Weights of a small mixture-of-experts language model, trained from scratch on English Wikipedia: 343M tokens.
Below are experts of layer 7 (counted from 0) of a mixture-of-experts language model. Rows are named router (the router's row for the expert), up (a neuron's input weights, with its number) and show model dimensions 0-255. Each number is 500 + 40 x the weight over its row's rms, rounded and kept within 0 to 999. Numbers have three digits each.
Before each expert's rows: a language model's description of what the expert responds to; "comes after" lists some tokens at least twice as common just before its tokens as in all text. This comes from a sample of Wikipedia text that the model never trained on. Tokens count by the router's weight.

# expert 16
What it handles: Venue names, sports tables. Venue and place words plus table cell separators in sports schedules and results, such as Field, Stadium, Park, Texas, and pipes after scores.
comes after: "| ", "; ", ": ", ") ", "); ", "USA "
router:491463576458573476535473496491489486554422550463545516508511471451544498520474524544564459480558550549450576535493482523487506480440495458498564481536437510540443423446409510522495552493507536491537556505513477466565486473547553469480485523485543484456518484462548472507523521423546487482451534503486435534476484552508519546475471408497526476575509458490453446563460468544567435469455515484538511496554474495441470529505567577461475441563439487487522483529540492482507521464561526512446478536478479485597562445489502523476534501508567402447548485478533532459488538538525525506434439542479437578448451505520567443580522472493444476559497520492526468523591529490445486532512564494510532469492480486543516489487504480470516487536535519539538377486486547526533462471455490
up0:497502494556505525532507522494450511488428549495521556457467492415528498548465590478602494495525608424517484623500472505495451510503493490520527542515468502493503519483507500510488512504519516459517503504497504492464533476496489453503507497536580473484510504448468472500505499509509558507444504500492497500562466593498500506500476507511545565521498497465487493490494518495523452499496503505534594555526500507498450568483610508496508507549435585508493487509493518467580449458528488496456514376625498402499524500496498546485470496464491458489499494500493485478503512510573511490501483490510495503443563475492518483541499495420497455492532499468482506505418395499465505346499524494541510506453472502470508480497344534498575555512514503547444480503515505468510328503494497
up1:403501503442543412502493496501509506503501492428471470472507461485549498500472495501500437498571524562502638456489453448591504462499424497476515488430488557637493433502504487507529497500473497505527537488513484497493553512465494525466481503497511499511563495505593581529438532485535475499494495475465497565515478549496518552465474479498451502515499420559538503503548506507391496508468479512421556540542573535499498505499500523483492508531528545475552457480455469509491478515507514499466486468499501494493496491499486498490498543570678593515498472529477510492501485511581531491523446512501539517602455506503514437529456498507459483600488487496532495531537515549498383486500487501482484517457495457498474508483570475504509441505500496504500495399493511505502517518658542
up2:500500448444487502499491510474430372388496527504583546497546496500517502509498499495499505531510479485539577509513451501504435496462467504490505543475427511448501548474517463486471481486434560409487549527485522500487514464517499491502500515515518454519492493542486467511574541511489496409404491487482513550600501490576431478504507475498521510600441505506511482494475494498480496455454494500528499518522483512509443513447548450476501479554381476547544370502495438529449511528510501583447475466533453475389521497552443666534497495478556499508475501503603506501510550488530517503507499519508488512520514503557522504498594546492537459501504470499507495588489486502477509551539612513499529539498464498511510516502459449496572471534500509512498533454545444531494410502490490
up3:458454599488517494528481517513516506489489499479508501486478493521465532489505522495503503506507596548444518505506577514490499516444543441556498539504508549530505454502519499560505554510493521480469514490520488502559549514483408454392530496500457498513494443458499522488570460502500497485514502498470492524614481503495527500511479550517583487547500490489474473460500490495500468507477453502459472656490502428497500487503550533500505501516589491478500465499493438557490512497499574500435491535448456453560553476509506496420470505568512477429515505518567545516505673460463494522413547463509456564462521462475474475586485512469493504494501556533507504458501495382512542497489554504508380417497456508505504500460551552404506571591530508486520425498457497487471499491452518
up4:386472500497517506506503505500460511492501510418486453513500493544496500643508514509541420504446499492528461503499508519496500481502494507514481675500508514579494549500566511548502556498490507532690496503524491500496413510507456419565544482487576423501555478477466515519502498537483495506485436522509498492500458540492532522486492515527481436501512558515492484547447531525503427502507506509492502528522539504482473472503546495504502499558475517457546488627555512485518454504494516494495660455473480508499540449470492495465498500499465516509463422477534500465486490529504504508545500515501468553465606524449492492490520453501431498495501500476517500462500494463499437425514509479498556459423494499482574464406536369501474515520518496492518510488505532504469438511479543
up5:492517480484526501499497494502523525464508556526469536486574508475484438515449515510497459514513430542513491485470496504508497458555504513415493415648501502475503525515492505424489500512521493463500505580474545502545447447612520500475504500488496498496500485554485471494502558423467498501522529501501509478500499507510524539459508502528579288473558411509494491544493485478492505503518501603498516505503497431415551552511480501474577527511507480417502498493512521432511506477493510493450504511531495440489582529492498507514572521429540503493492500505502525513479509496508526567500505498484495557450502495500509449476551436492500435499495478505493497520499499515498412456459508489482485577531459537597552509503493512440499460490579499481503366533506546492518487505680481
up6:573476492501500533499467404474500529506511439499484506463573492472502495453498510515497475480493500572465500546503466501489499500421505459501486465495500531500501481503494503497500501502624567469502558523498510480545537493445509497486530520489512512501518442494560500500545530498557479473511521504502473497413548548494501525497474470539499487497500467560445414478408525492493467508503494473473517515512472508409536494499451628517488362507546477499482539499509558488581530495501498540484466497571479500516504335506514505486501499499519402503470515482489500338518578536508620455453530515525500502468516490500497481553486497505482415531473533493505509501501544474462501480514498500523489459500469508515698488528499512499599529477576495467539451523486455499556542502533499
up7:503496508481493500510361486501567460511461517486496560492548513505578444485500532570495524460513508503502530493576501443502489433479409423414501469534461501508511471547498478479497573527408535500502500528491521479648519487506546504482498477491585448507492470518493489500489658451501494522400529506501476543502481471560513485446498510502516497505497496502469499522442491509477458535464501511516495492547485545480453499499403516511428480489432432473506481496522500539488529503583506495488480493511483421497511506478474570384579492512593537495505470480504523494540545547507577538505459511447385569511413474565508496519542510491502499513475509467503489543501507501596546496501582447526552508492460505539560430482490478497501503492486548566503463494504475531420529513532506
up8:529413578382599516555501461493501501545457506474507594446494492490576441526460547536527503480477514592452494497543476479499525504512500480483481517579487509550450463491498499570482508599502500480503497505501492443504485503508490474508472457505572358453495444476562532497532533518520501500467535569480479487549525548519494540455488577480500456493559496502423504499501499507569503516468425561478517508539553488502484487415592437500474498498502421500647492529526504602574425509533502543492523501481379488489527482551482491516513499473531439467553455465526529491535484534482499517513499483451422524474503534520505509480506427496560468509437629460502504571502514487548451500498545483503527499446505513493504470496475503481489519471500541519514501518429479507484466493494510
up9:457495502502516461499510507474536517474504481465500511460540438428548463494499512495559504499520510594572488449548437460502507446502499494465492507514500507425488419364502514509481565543506503498364632542562500436522453521541496501505510480500505503484480366469508569509523518492557502398496553497476462502499516512495497503469498548564596469512505425474542484529404498512498505369478500532521489547475503512461530493520499419492532455500488506491495493540489568503491527526509544462378516505514465476529452468626496562507430499477509497324526495499501498514508512486501514502471503520487467527510501493488551474575531514497499499595466500515497528506459466417513516455490499471511516512457507488519533470512522499518556526546468497515530464503499500494506551483476498
up10:499434561520502499498530502424454498550506517421510534475499479472507498571473504492515405500511492593514509353506499507497487435487523477521540518568512501514508464496535526525431471547488512528479494486614482519504491507521497492500562515503471366533470503448608455511489498515522499424493498471492483489531557632496504543461520533501515450581476551409515476468484467489477524499497463550560551455542493548500523496437560534503442565500500443466602517484503500492494516480479495545495635494471501555481496502552522467511576504500453516462477505480513488501498493591536511497503491554467506565362499490500486501486568479502462496529501460487502421487508459497560507516479500421492531515499384517500481471454543496482490494597497498505512526498467536489500477443495493
up11:528416467499493507504423524489427494509506506458502522490518499490499496504528510506480490436436501479468501545504499502592514502499366409500496501510499490557460503489497431505496500501492448485538621488568545496502484483505514536502507533543524494525509497595511499455469498468472502520583481532490503502493470512520617532502494547426531477517515494499488497528489485525512473499505431481497592592536567488491453578491503587471480482578506503475499492571566504609501390427501479505473597498474484494518545387493494599487568454512516529499522465534494496498501473502573614526459484511506495490525518500507509498516489515500485499509485491470470488499356533486454480500564502494496550438501473499620487465513494490441512475513489558463512461564397503486486518488490505
up12:499411501462537530483520403490524516493455556407559615501501500472577566404466508505471482492511432497613447475475499517542534471470518476456485506501436498512426458415492480503500519496503511534521515502500478478561501507513532321500493500492542493509516447500504497520561524426491455424507533516497539498460450532579508488521546495463472484502498478524485501539497512503490503500469505499488478571517501560496482490513494481495500510504441518508516490459436640492613502447536529477499556517503507405523534496534520559495520536515460543441547379485482560499505510503562544500469503467436457501424486563498548498549583479502459500500488491484499512495481619489499406529499536500507527500498504504495498497500498486422465500556542534469477475408506496502475521516505513
up13:529434548428568498545478432415493512489426516479560531509526502512597421488461567497504489463488509515510509486523437476522495437502456450490459527510481623522422510454500460541467554534472489490509565553491480470501464498515600456499524460558542462497565425494578495466493568448518565494493498579394419519540484524539504518430492451481509507478507431497446501527503509463560477474514437500533521503535519526461478497504553499511441511581500500512571497498508520477564495480541510483459544542514440461495488449551441492465498523514500471491502456463541514428472541541572569569458463491444435537503431490546501467562522428479509511580450537453481467500508510454501497465510581453497504468435471478522515500505455484504512519495517569512497452513512511571435495516520590
up14:485510509492500499489449511499609466493525497499466584486536500540524535523423540506493478448500561597492507481501477362508461492545514456522500490492504566564501508496437469505502500516469512513475489505641537500565500526503496500580516497515513474501497461455503501514501546505500529507529505499509443529484411457490497495503510478477503580556498487498507501525501470550554498509391499516496478531498489468426483525500486512475439430492500510501506498633510499503541513522531476493513543495431492495536562428517448514447526491469596403503504499527496516429502529478489540572488481505497455500502481453496496463536495428464459500501458475500401423489498581386495493491462572503563527540504354472539555450449507508477496402517505501490520515484470488594448499496504573
up15:505450525505499450504493495516507503510505495494506511529562387509489457522497567497490497504619500560565497520575518480517507502495508452503478540563481505531393503511516402543494499506374488415602504501569450484532502500503501499523451486472507433478498473475537495526498496502515555469478499488489452568492472497485475511479502543536475489482504509490477509449557497496623363484512443542512536563482502498467464559504553489433487517600507510479504505519500485499472507511493479488494489462410493397516497524494456490486499498506534513470497494476502491499501510500484495531499424420349382498494461605508521487500480501497497568552449573398502503478446501503574506465528510495496514509511496486529448483532501472486494501491494555505506543523477593564478499541599495
up16:550507487493472514497476489486447425483498515488515496574488476526512509439497499658423498460504500494467595547511518497505448493486472432498374534504510524493510523569431419497434493489389448496621517477498485500494514501501475495472476496497646522485498543509509489475498502519501629515502501523497497546509511490483571470500443461504508428528499477478495427499499450585554501493472437503580534443545502623500460522500500488512445507508494476455502484472537471543495509498570456540502524420493501471505502500482471582487532494501551637488497498466520532503604488482509567490515470489461518497503517486540489526497510494488524495511497493501551506587493595538510570504488575472563517508414452494474543503431460490521491550498509491498511510490497501516488493504486497
up17:504504504513500483517461451500497426500497554519446524499582492496511494493492531497581525498498474583512509510498563441497489501490489503530503613500450535507486487480442382498478495514537505450496529505493502493603544426480514426496514460502605465474436489559523496512508532497492520497448486499469500480506465513491498501546474499480592504512521457539434486419487507498477488513503504549494664480498500491518501462511565544470367461492518466533499456516583503496475506450585487483459497486527464499505497473517510503521499487507500462497496499519510464460473548546498502500493490491503483552495481498511498493518487458501538409501500552488505254554505573516504514538504516514508558498498513626520518499537501496446501560422476535500469476452467571506504524446549505
up18:506461507492556502545516494485498494471502603498458545499496508487508448500482508575486420539509476498479495442499431499485595452384483486458423537500487598498395491412434487494497478532505523496519505512495427500511511495542496487506615495468542500452507439530497327500494529478501517552500631499410501500473489556511502582500475434494498486540545522481498500529479500579503502518497489545559463467534503527511491503491498522492492496533500522501513496486527503537486503500518504481412515540401561500472556487504500494491546546558616471493504493492521517499491589515493522500490475501468502539494484499490530510545578419522465482493479499385487479526501508505501462540496548490442482492538508480513510494557506489493446500517655527492506409437489564504484496515509499
up19:492502508507478498495500516481509503538519539492444495482550494631535519493443504477456501500531497577525459485501484511422502500493504501608497499501507502515454482540501504517514471527402592495502506541487517490523499504515492518506503512529487491511539503480526528499485500496619512480521524497492446483504478529479488481498500483505480451514496507514494439493485499415571532492515500529480496557382488501424507580449508514486498451480517459499533526501510496525575546417496415509503502504502530519471468417531483525466595392475467417499580504502489627452517472459491495500400471531515493514473500489513565403489640431490496484489511504468500502563498546477481508472514504513597475493341493511495464432448500477611551484561501502462518568504485567514479508483489467
up20:490501493506559500514431501500541484493493533417489616513535513448499500484373502495430494517498507546419538461461425481525494546453507490394453502543477528514362495493497486502512500497482494491496585489499483499508410489492584496514480516512564491431569390502508482532486507496523541398551505509490498494505499467488578577519473532479528414492499540508464504494476490467504541486468484548516503500501496499508409567421636538421483495565506507486527498484497508545502498506502567489503512477474454535484536491505503505509503500504612523451500494494508513493494482474540532536487483506494421507523408408572534515576503529465468461624503471490497485554441499488517442488487505461479493502465476471519495548508476397501491468498531528508495492490498543509502463503560583
up21:513478497457497538520416471501543461480517565502523567560510512500481502497433494532515499504491502599492506458483514496597507500475486485524487571503517501497477494463487490505422459500487494483497431488494519503534456477495475462524524515491581415499511504506502525497540619493499522355490514461501504499483560468518493500495532573525559486502565502603415487497518488502530411371511500498536508602503500478496607525500505510437509500630500539513543479444485486507461522507564462486487481513495437510497492532472496579491490524502521490513488504504457598457495504500448493516398512499499435508475495491579506510489510401495526530498560541407514497523499505567456506491589488500488480527485510511510482447484461500460530433459504498621463513595428513499510454464488497
up22:490532561513482634496543486475475508530479489379491475474581435502494514591504534592438503492468541520479535503501484518439539517458487494545528509501504481484458530505493494485520510500653500476472477481561396475500490425501555499467434520510497476543525497502492497409510529494537502500450512523502499485559548513501598532471478515499502493551556351482493508560499483604528500533496493441497461475503514489476498510488483573509476493494500500451482472492557525495501417423503590499503495542457509462562446467499471356512495486513501444497516502444564502564492470574508502503492505543490480499498444518506501514532497446493495493540494452481535509506453508502511500504528508505463506519566503497660505472549502467505400497559438504539531486522507495539502531500524504
up23:529463495506572534493464471525500476498506494474501517539503423521528484533500589548489507484518510589489516500516525507622487508526525480513511498511455502493482495501544447474436588508491556481541505497500497531542437510493492365527518504523639483409500496518500426439577610412489499477509543491464437512490423518497501547500557504552538462452492520501440493471521504454537493481543509631538578492510491487525484558499579489426504468470534487506498541516520453541509507517496501506457489458473442510396529529504524512499529594498458430432558506465530498510525492486504502482460505511481535529479534534507502496519468532501479516484446494506445441540510586474500502500448530504506469463455501488535511467481400514533623458491456534550521501508396494497417497454504487
up24:463558497432507488427513524456499451557499474468520485516471496526524563479492505497489486496479500505511527528581511500491494410461441499504443632675490505481496542518507507518502464498531402517510517504510503487512527477516460434497506502533499505483524487536502485495577494531536497511542507500491483480490483473492476505507502541529519445433521428503535521551489500644461494544405516503501487510498633505507496514466526504501426513539503495486568505456600497499500513492516474490526518500497500394514508492479502497419501503558519475500491424505510434509470496564612498562565492506559502496517498605508468491509498498560451435498482514418559444601556532494501459471522524455502547593501489439496521468482499483496500394529532519456531479527424532493476495458486494
up25:497482549493506502495508498450483492499471530461499494474614476533637518505498498574478501500657512525504487503525478514650510446433504520361503500500474509494500498462508438510530543499520494500565500497539480469496500531516533443505503493446490498475501469448477502511482499483643532544447557535523491534482507419500542501455502471496517443503500497497379473547539470495498497483501502528543496501510515559478524508485501499499501478541487495473522499456498451553495447511610493512433562505500503465488543500632552515457504559462495480462487496492521508573497524496501492504420429509325507512504457566513537494501520461499531513498447496501518506554504512517549493461462524522473495501430529414532556491495505427543489507488450498523508452496502564526496504470489514